Experts of a small language model: a variant of Muon for the experts, 8046 steps.
Below are experts of layer 7 (counted from 0) of a mixture-of-experts language model. Rows are named router (the router's row for the expert) and show model dimensions 0-255. Each number is 128 + 32 x the weight over its row's rms, rounded and kept within 0 to 255. Numbers have three digits each.
Before each expert's rows: "mostly gets" lists some tokens that are sent to it at least half of the time. This comes from a sample of Wikipedia text that the model never trained on.

# expert 6
mostly gets: " However", "After", "ا", " allow", "ل", " will"
router:152090083098175093107099113116104081083126150167108184100106133148087088137099085157165160172135116091176095134083093151106095092120106170117129091155103167154092089095093116153156087098154124172084087090088093081113148133084089085120090113137075157095170172094084172170122093113170118109173173172157118089153174103168084171148147101167175154085143167133129094090094152086120083103138168173174114152087076158108164087117117089136142161114120113130147155179098164156168132113149128104170086161169171094095126086162082172090139115122135171158153085114163110101083090107113089106088147119108101086139090130113176172088158154079117082095136097167090088126081138112123094097146090085097171171137149109079175155105153139178166088091162091166096098109150118105175142144115164

# expert 26
mostly gets: " used", " such", "elected", " known", "posed", "ified"
router:180085085087168091110114110108094083086100181171104168105094133167103093112094091148166178167148112096182129156104087144113093100100121167110125090172110171166109087095096135132145093101157126155088134094090086090114168128083084096158085154140113172097168171108084158149132107130172101140171169171159137080156169097170089173116159098165155163086146171115093098088094157083162080113114166162166106151098079177126155089094092106144135162085124128153154158141101144145158107134101116121172086177179163100116115097172092159112147092148133177164156079109158142109100088099117087091104120110081101095102091128123167175110157166088146084104145116157080107112087142110152097094148085083101168162110143112081174155096162170177171077086170104169096097087164144113159164140098163

# expert 1
mostly gets: " young", " political", " wrote", " found", " local", " English"
router:176087091087158094102107113107097086084104164168101170091105120162092088126091091140133161152169113086183144174099095145095087096105108166091146093159104176161098080095088116175174083094141144166086110094088089090081156119083090092144086163124112162105165172106088156149130083122165106117166165165161112081161163102170094169120132103132163150095163169115114082106095143086157090130109168157162090154098079145130161095101099086151114168097098119132147156143081151145166121139140119126167088156168158107088082099168086163084125090118143170166168089096159125095099081118106088094081141132098087079106083123100166179090147167083134083099138095163094124113095157103152090116156092087098164162124156101088175157100158139176169089094162097165089092103157153098168151124116165

# expert 29
mostly gets: " st", " St", " p", " C", " Ch", " c"
router:158142101099175075109089118177076103110115111163079143157090143112072118117136078125159129129178090101131165171088097105064091088097155147092155100187086146200084120096103127125195101103183137082084097082089093083129092125081135097107126145134117180115168128121090137124102143123155101137117147162147117132141169084176089162125125100131144158061158169104182095124108154107162115133104192142152042198140113142157149075064087075138092156131141087107095122161084155167141133201134195120138092131164166106090092135162095129104143158154123148123103117085164135159099096190138098094129144103126113113179113124123158101111145157090071098135152128150086151177122128069157088108184102123098145166109161138082168153147101171126094095092106150172161079122139151117161187137131150

# expert 17
mostly gets: " 0", " —", " 1", " 3", " 6", " 4"
router:131062162078161059120091138177094100072077164168085150125089187162109108125085115153105190164169123092125114149126095160131068103160090182120166106164086172175101105139098113151165131083115105104081112089120131101139164106082068099117079118119127130101181181098083152144109091136170125155146150142140105082153155113146088154098174082144131110114181165106117107105102173097137091103111173157153075145121114138142153077082092096165152172143146136151119102152103153141180121118121099141190108189098172097128079065125087155115120113130131109181129061111182137148111091153137074131150135112116130107077101107112120162074165172111136079095161061127075134102098148089168084074148099131144163167150121116112174151086130111130164072097179074164102136106077126116139110161130158

# expert 9
mostly gets: " con", " mo", " ca", " dis", " pa", " fa"
router:158104119111161095114096084127115121137094114127097165104094133106075067121116117122148147124154127160181144154096103115096091075085081129113172078143102164170092042107067128128169157105174118144095096083077099111099159114122098094148073150133123166082106129073127163105119177104154099089195126146083094132153168099175082178148117076171164154154096167088104128099125159107160097113152175127147154137084114181079203092185060096149117109143107110097105127097074132165152094135105091096145117161129190109102115087158145181110144095136122163165085131129155128099090099089122091092084130104108126148091082069094188153132152151148110113172145136174105111101086145124080100153175116098127143165131172105142150097037124129154134112113158123152087083123118141175176156151179182

# expert 30
mostly gets: " goal", " church", " six", " head", " Court", "front"
router:164085085092159085119097102162092088094118180169095170098102126169104083122104083150162161166150121087184123142088091140118093106113100174106140086147100167157106081093096137153142101085141108178088119103089088085107169133086098094108083121120099163099168169095083156151125101129168127156169169169129077093156167091167087166113130087134172168080157171105119097096100155086161103114107165152161111173102078150126155082087103088160171150130106126150142163163092164114166100160124122108180090162176172114128092082153090166105140092105123173176166081114162114089106087123109089101090143146099087095107090128123167170094166171088128086104148107175094103096089156092165096115164092084094165162118141102085167149103158150174168087091162100173098088122126173110167138138114171

# expert 7
mostly gets: " who", " which", " It", " This", " what", "ization"
router:176090092093146098114097099111104090085134169170114171090098122173110097128090100166162166160156113079177104164088099147104095098085147168101146094146099157150100085096091140156136087095165134160092095100095093089077160118088095094119085164118081166105166176105091166161117098114168088107167166180159095092143169098164093164101160090156169170080142165127124091116084158089149100107115169155169107170100080172109149083096111100149133169095102139115163168160089156140159125164115116126157096160178164103106110093165098164087132080124141170175173083089158111071106085134126092086093148140105098088102088155128166171089159162096109089117138095140094106107097162102152089104158085089105169164116144120083167169120156135171163083078163098169107086101163153113160172138122152

# expert 31
mostly gets: " ==", "In", " All", " North", " For", " South"
router:179090094090168087094097111115103083075098172166095167102099137174087089105092086158127167156150103089177118172087111142101091102103133165094123092156097172140093094102086131144158093102148143157081107091089091087091162130086094089117082153129107155101167174089089163149143105129170092121168169175159086086154164090169091162102140092142159160110161170135143100088085132082142092103107164170178100172084075166131153084087100092156147165091118128130153162164094169132165120158138136113170085164127155094120096098162089167100161103143133173164171086111164129090095087129105088079088124139105086090116093130114173153086173160096134091100145114171091096096103152123130085096162101087091165166108142102080168156113149135178167092093156099166099104118144173098166158140112164

# expert 15
mostly gets: " re", " Re", " Ni", "Re", " Ja", " Sa"
router:132095129097132114073092108113144076122095098140115107058092182137108068148119120164170139149144081103107096084094164122146111115141055200116151099171096166168085089104093117138120116087172147171106121132106103085141169091098093049095081132168139134082134146100121184080120150141172130070182139159161092135138113055140075154109094093133142132143136155107113105141113179130133111114135174182178090135081100105086165104117154147187129151109082133113151163127103134146165122112122122122107090163085166085155140104128083164109177138092155159116119130139185166096079082162118087143080066120126082074124104123116130129122160165101162123164143177121126082111126185137103102171152124098077173158136168108078163107118119133150160110132180068122062097070180165082198144139148126

# expert 23
mostly gets: " been", " would", " became", " was", " is", " have"
router:143092122071120119123060128151118104165095165137150137118120148071145120130099072113141128178127117093178169096135090167125110150189142151123134109085129170176117071136092107166191095081147142137079080096112113120130180144090133147116082143182106115190140169159112143106162071133159133113180130168149128112096139137175128161152124093171113176127111159138099109094099066096163097085122158172099116115086095128174157142170112116071171148062165066140150171202086102118151112151084141106170098165066134132090087103160115143114141105127169180128114080125075090085082070121127086139129153126123100215076074110140180120106125105108115095106139109153130104104089098133129080163127080095088115185108097128106162121099161176175170107092165168151120073110130140174142130157072138

# expert 24
mostly gets: "|", "=", " &", ");", ":", " –"
router:172090127089126124092117133143078080084112168167108168077126032164100121152086113152130136141146112100071155122089114144092134113119147170102111108098135103088099166131103106155138132084107119171089158101073114098163123135101139126141067155119115134102143165083122157151077126128181086095166147141123065120132189139184078131092145128108154173097176150112174091069110168059141127118140182152169103140081095145112176105110135068125133165120162144086164137123092156138182147150147153119109075158135153106134119092138085138082141095138148139137181102106144133151087119165080112127104191129094126085093086120092174166086104172088114081065161102134102098111082081110156085156138135090079194179132100085093143150108154189194162104095123090191138119121146136140181172186093133

# expert 16
mostly gets: " list", " well", " return", " series", " January", " Company"
router:163088093089167090101105102080089089082122169169104172119110108166098100122085091153155174160164116086183112150097096145099089102114118170110140084150096168159098097079093138128152093094161121165088103094097088091086152115089083092119084154133114165098167174099088159171140089132172103118170161162163111085163164099170093168121149083136157162099149171112134083089085147088161091120102165154177101157087079175133175089103096094165122163118110129147142150175101142145170123145127136124164090165147173104101100101170090169095131087135147168161167083094161111096087086114137089111099148119113098096105086145113167156087156165090152092087159105150088109116091153100166092106160088086104170165110162097088172147096163157174174087085166089159088079098127169128155160139108157

# expert 13
mostly gets: " song", " This", " engine", "\\", "Release", " football"
router:180091098093154088126116095122096081084117164170104177109106123168102093136094087159150161151152115085191131183101105146108092078103111168098123086163091164162097080114092138144145088090149119169088081093097091091107166115083093091141084135127091162099169170096090160168120099138168099124169159165161139089150160113163094173090156087146169163100162165121107090095090146087161082123109165180159109167085080137116163088095109087153159161085122118109173163170099161152158096160122129117166090177160169108114114081164092170094124077100154161171170085090157102087099087136126089091090136125109090098096085112116158163101165164086124095108145121152092093113095147099161091097147123093101161160123148103081175153108166164175153088092159093167097104090140161116156170150132170

# expert 21
mostly gets: " League", " Democratic", " United", " Cup", " World", " York"
router:147077116098149092130132120111102107078079107182091154081092137171103127184059139189117160142086092053102153076149104164112110167137134161068146120176090134152089117133114141170107072090182069156106139105095060082133177127085137097123131090103098176116169178092052161118147092133178116127162180135123085146159152099173090148075084122131207177089140131121129125108118162068154104136144169113168084132066094147156148087087153109189175181121137160160146160128132160104139145111148139150132083173167132113123131122109073149103134080115125142122165096145183123100119118125101129129171112155109108096074144137133161151100181161077172104135138116162087087117147143106173094139155123083102156174173160128075127120129184185146152111125178077150115181129143129111119164135118112

# expert 11
mostly gets: " 19", " (19", "–19", "–20", " 2002", " 2010"
router:158092110110128114127186115124143106074155156165125142108081158176105095143088082146144167182160083142140146172102067148138088109090123148060149073157132148119115134135097094135137084158129147131095101094105064099143155103085130094091098133184133161058130164125091177123136097132183095121158176113177107080139142127166073133089152114138178133161113199085138079116080119098154099101129168118147128118096103155080119122120130107206147140082170145168138126145121139111140095112177140117128084169151105120086098180114145141110104157088163136143148100133172150152114086125172125081131138108088119116102070142161175135081159187092159123065104132110061139105108128068121120115184125158119141153100123075087183170092183139148163052079196099180096092123119142089175160101115190

# expert 27
mostly gets: "_{", " (", " \"", "_", "′", "″"
router:150130148117195077126148104134056098095151182157085172143078141177108101110128097131160159101169141092107126184066086129095098065132131119094147126148162159168085118104113166135103082081172089119078137104121081143139166157123090079196129182120097143072185133074132154126151176131173096149179126072143113061138103170138147131113128151105146115107155159131146152094086132093116122091065154098144124176101101137182128086084090105172121151149131143160078100123097134125161083165133150104172087130145156095123135097142115172134108115163140161134153085116169141162069092121117106096149147131091107088137104103131184119073177150095117070091150109145079085143067203089159068113139122097147176134117094121091160125093138164180158129134112061125115140135150112080179125128089199

# expert 28
mostly gets: " Robert", " Thomas", " Smith", " William", " David", "ć"
router:074070087090106103090150112142153086126108129151125144104101149122097082173132096182118102215133073072105078116118158134147099138129135172136107084163110161137089093145075095130071085071143181175095105104118092073115187121086093129078108095113058176140167162100090150146120123120161126067109192148161096111159154113132103150139113138129137151116110176141131120115150106106127144108086159152159158131106072077131130104092170102166145173153081136133177181139135157144135137098098097184108063118153135092109152093141083170075123102115172112111161090112173178128086105154084093078110081129159086071112125136127131113132135156078160118128136133199105110110106150122116166135101104078111161178146173144105149124164185118153169084096167082148082106082148165041101133148132173

# expert 4
mostly gets: "!", " You", " Record", " Time", " Star"
router:153088106097188073120081112108119082100134121163133155116080119138119103128074081143142166175121093102115143090154136134102091121075152147093118092172147168143079099112072113127130075095123135139125081097084104110066165133077078087132122103146113156106162147074078173142099135138158109119189161096125076081120169085166097182130115101162182157096170170097127101082135168091167067158108143139151095129084080136132173134090102117172145160100083121135136158092118158125151102134117120145156073144138155097075078108165125171074128069130163121109165080117174125093124107156085072105134194117098081082112103113127179174123186132130140080127136162149082074095130165113154083080118127077099176135095149115103181157089160144149130107098181070168070083146143156118166109111118110

# expert 5
mostly gets: " the", "The", " The", "),", ",", "In"
router:177114091091128082119151101113147092080132140164068191111186094156093070112073099119147085171152081084148128137121125135111106119107156166108141090120073159105110195150086132119180107142149149153095141096053102121087122078084137166093072161148108178116181113122156111129155121125165075120148182178121087105126098160158090081138132086146171144177142122098125135118058122090127153133120140165186133184088081184067157099118098076111126164090132117169139166159059144091168103165113095121164101159157148163091154149125131160094132079133136186166195084089154099138138123098115099097132127103115111150144137150128156146076109158121200090114103130143125117170143127179124096114115106085092141127110170093095153148163159090197181100135174136189124147093122161175185142126119140

# expert 25
mostly gets: "ich", "ñ", "ș"
router:145095070086155088113104106110114085091118178164089171108097109181096082120090083166154160171157096073168110143104100135103094097098142171111138084165126169140094099143101137143152079088152138159086107093087091085089153122088090082129086143145082171103161169098087170136151115154168089110165173162148089120153169072168085167121149098160169183124141172129126098106086151087142087104103171153163109155095077149127158093096117080164140157094094121120157171144101148145175094159115126143183091157150165098116101083153092162091134114144158175159178086082159094084092083113110090092097130134103082079110087155128146163104171153100138086107151116165087092127121162107147091112167094092086166171120154097076167140091147156173166088089165104173113092101122165110160163130105160

# expert 2
mostly gets: " creat", "duc", " wh", "equ", " organ", " continu"
router:081094078076190112132193119136089083130139090179112143083113124163075096164112073109133127153149127085155133134099109106081070127096124160094148103148134174138124080122087111179115103081150168134111100073081096093092108080088112067135109102135080158146157151085120123129155159065165119119135187138153145137180164099145099164113146121154164158127155172141121073067076163075086137157115168115136118133160118151203147083141082152167123085084134105087123085121080194125152139134115102150143092151155136095098122080135117164097141139121100168169097115096129152138126124132158072131122127141135097184053168118097143145142144167106113112076148144142069154120140134071119139057152120083107118136170132101100123115094145152171051090072114122181083087142109128224119136135178140

# expert 22
mostly gets: "а", "и", "%", " km", "р", "н"
router:154083082134148118142106076152077097095102190144117168135135104187112087138087137140131144194140091101163088161126067172143131102146149171144177086112076152125067074098075135192165087099133148159089055067116103057140151077098081101129099116127094141115190170150060145153120096155169128069176134123137128104162188157133129156125161113137145119094174174124126091110097183077132098096090164118159093112112113135069150082069104078100138159096127167124168144152105151135178116156150148160127080164116151106140127066166099164144131108177131092160148076110120150145085083093112080099119157121102124111123103137119150142086154146081165092113137070159131123096123121158118093122150123121109156142101107166083154133086173157176166081125141090167078126086175171117141158155084139

# expert 20
mostly gets: " Christ", "ō", "±"
router:183082076095157096093109084118093087083121173168102171102099134158101088141101086156149163163149120089186103152091086153117093105110114162098161086162095167155102098102094103151155092091137135166088112088090090088118171097088086090118089110127086165089170170108086163136097106101170117112169167178156093102157168096165091173115153095134155165103157168122121094098081148085166099121121160180166111147094077151131162089093121107152136166112113134125147169142097162138161137129117114153178090169189163095102108102173087167093141092113149170145162089089158119123097087138135088090092133115085086087097085133127165160093160166099148088094171114144092122119117155124150084083155104089088173164133144106089174182103165166177182093087169091174086096113121152121169150157107165

# expert 0
mostly gets: " ", " Com", " de", " un", "com", " Ar"
router:130122100091160061092113126151148092130126118162077176126080133109148094086130104156095160111159134116162139124073100092115072086150120189135130072143086143175107164160107122115155085130150114139114135086078076083138127084106105087170065061165127125067176195081087150095167135145149134166154169168151161088151111092180091177126146046156175120135170154110144098056127142108132082109120151112123070179108080162078163088075088105120169144141116077103078099154075155169170124128134091118150137168133146091157082118125110178083107123136107132165134109096156087059108087153133096131105180145062119103127100121118122130125141175113099049129136148190089134170106162094148113083202107094096156140117136137115116131176111105115126101099154143141109091141158145122140141094154161

# expert 19
mostly gets: " So", " Super", " Mont", "ā"
router:160086078085165095094091112108091087082116166171104172097101113174108089125089079157159150167148091089176118162103090132104088092114106169101128085155106159163099093144093132146132091097156119162085105094093082089088184141085096088144088137126099167102172172099081169160143110136172101117168169174157097097154164101172087168109156106170161176103137168119102082096092171085158085107113160171163104170084077156128159088091115099160167165082107129142151158136088153132165111156133118115166095161155175097121119095161099163088131102112151172166140088113162120081090084109108088093079137151112091076112094132118159164092159159102148091119141094171093104115106152096138084123154080087097169165115160103091167129106139141175159086087167094166091096101132149093168158134088168

# expert 12
mostly gets: "weight", " free", " cover", "Personal", " medal", " water"
router:178085087092165098096093120118083086082117181164107174112093113172101094137088101145160173164152106093177115164087100135093093094125109169099139091154074178154102085094096149131161094091150121157086126092098092091085157129086089085147085142146101161089169175099084171149129124133170094142170169178136121082164166100173087169105170106120170159094150168122110082097082160085162087133108163143161094172091080161122160088093093092159160161111111123132145145147106153142170105139126132126168096161169167110105122096164084165077133088124150162153187082116163123058090086121101090091094162131108102092104101137112156175080158159081154089084135107154092126115103155103151093087129117087092168164127165102082165127117152159171169089091160097172107097086126141128164137149127159

# expert 10
mostly gets: " di", " bi", " tri", " Te", " Go", " Di"
router:151113077090155111109056141118103106161104115187111128111115162155109092104082096160166125142123144112124158122123115101112113078091092134110171100158085131179097109122107144131069128115160094133094142095073126082109133096080086082149093060100158206079156174084096168135124157193136123082149168128148098147201193073164091174087144129137138115083168155103139065143122160093169095101177131121120121155058098125139173071141106134195119125126093126126151126121111166158156087136173164170155127160111167108162099094169068164127160136121122113172142104167171158102084138098125084115121131137102135116126089129097169140134139174129163101149192145134115108150162172056099095158155123101085171175096166098163148092104112161164170116088182069137117121102088113184161125182165113

# expert 14
mostly gets: " due", " However", " because", " when", " during", " among"
router:180086086090168090106083120114090084083121166167096163085098145166101090123082089156153163165152093082181132164091093156098087096121110161104154089150110171146102092104093133138160088092149130169085102093089097090104173123084103090111088132118098168092167169097096160162109091130171103124167160164150097099157174087171087172133164089149169156105164172115108085090076142086149096103111171159159098168089077152114168083092102095163147170075129134146161143143101158141168119152118130135168090154152161102115098095156092166089129102116124181158170088113161132085102085108121091093093126131093091097092089126122160167088159163091129089089155106160088095117092152114143088107169122085095165164144135100084172158103166139177172093079168101171099086103150144116168160133114163

# expert 3
mostly gets: " University", " president", " President", " Association", " Award", " Council"
router:178082106114151174106186094138111118136149200159108177117155068171122112156084094173118185160135116105177142130071090139161135118082192162092126091148108171118115115115080136154087091082170132159124093093098068101108157151112113097090130163122140161147144149133090143099136093108163110135174176147137133060175172086170092179082123100145168160107160170125096115108110162080151109136106150140171101175154093186168158084113141078141136148117167128170149084153103121132147106148120094109138161167131161212149107085130089144104102077158129119165178087136163142079130127126142099089103117153128113178119094198093135148085188167069180086077073144157079118093137137065175145096125162132107106161145136147099160185100156101112142103105176102117097098084169163164138129123137142

# expert 18
mostly gets: " fa", " young", " pa"
router:168089096088168089094112110118098084078103171170092171096087138171101094134076089156161168174160098089164136159097084136106092085109102169117156085160120175140101104113099120140166087094163122162088103088086092093087172119086090088139084126117090162090165172104089161146116102120171109112169170169155101096161159101162084168117155100161142181100154169127115097093088152086167086120108170152165097159093077167117158089088108090161114167083098135157141157155096145134162124140126102134164089162173171093099093089173093163099143098124135182159168085105161131094092087123101087085103149130106082090108093129104169168094154163090139087117133101151087126101108149105150087115155093089101170166122130087093174162095139154176164086088165095166101098100138146105173161154106162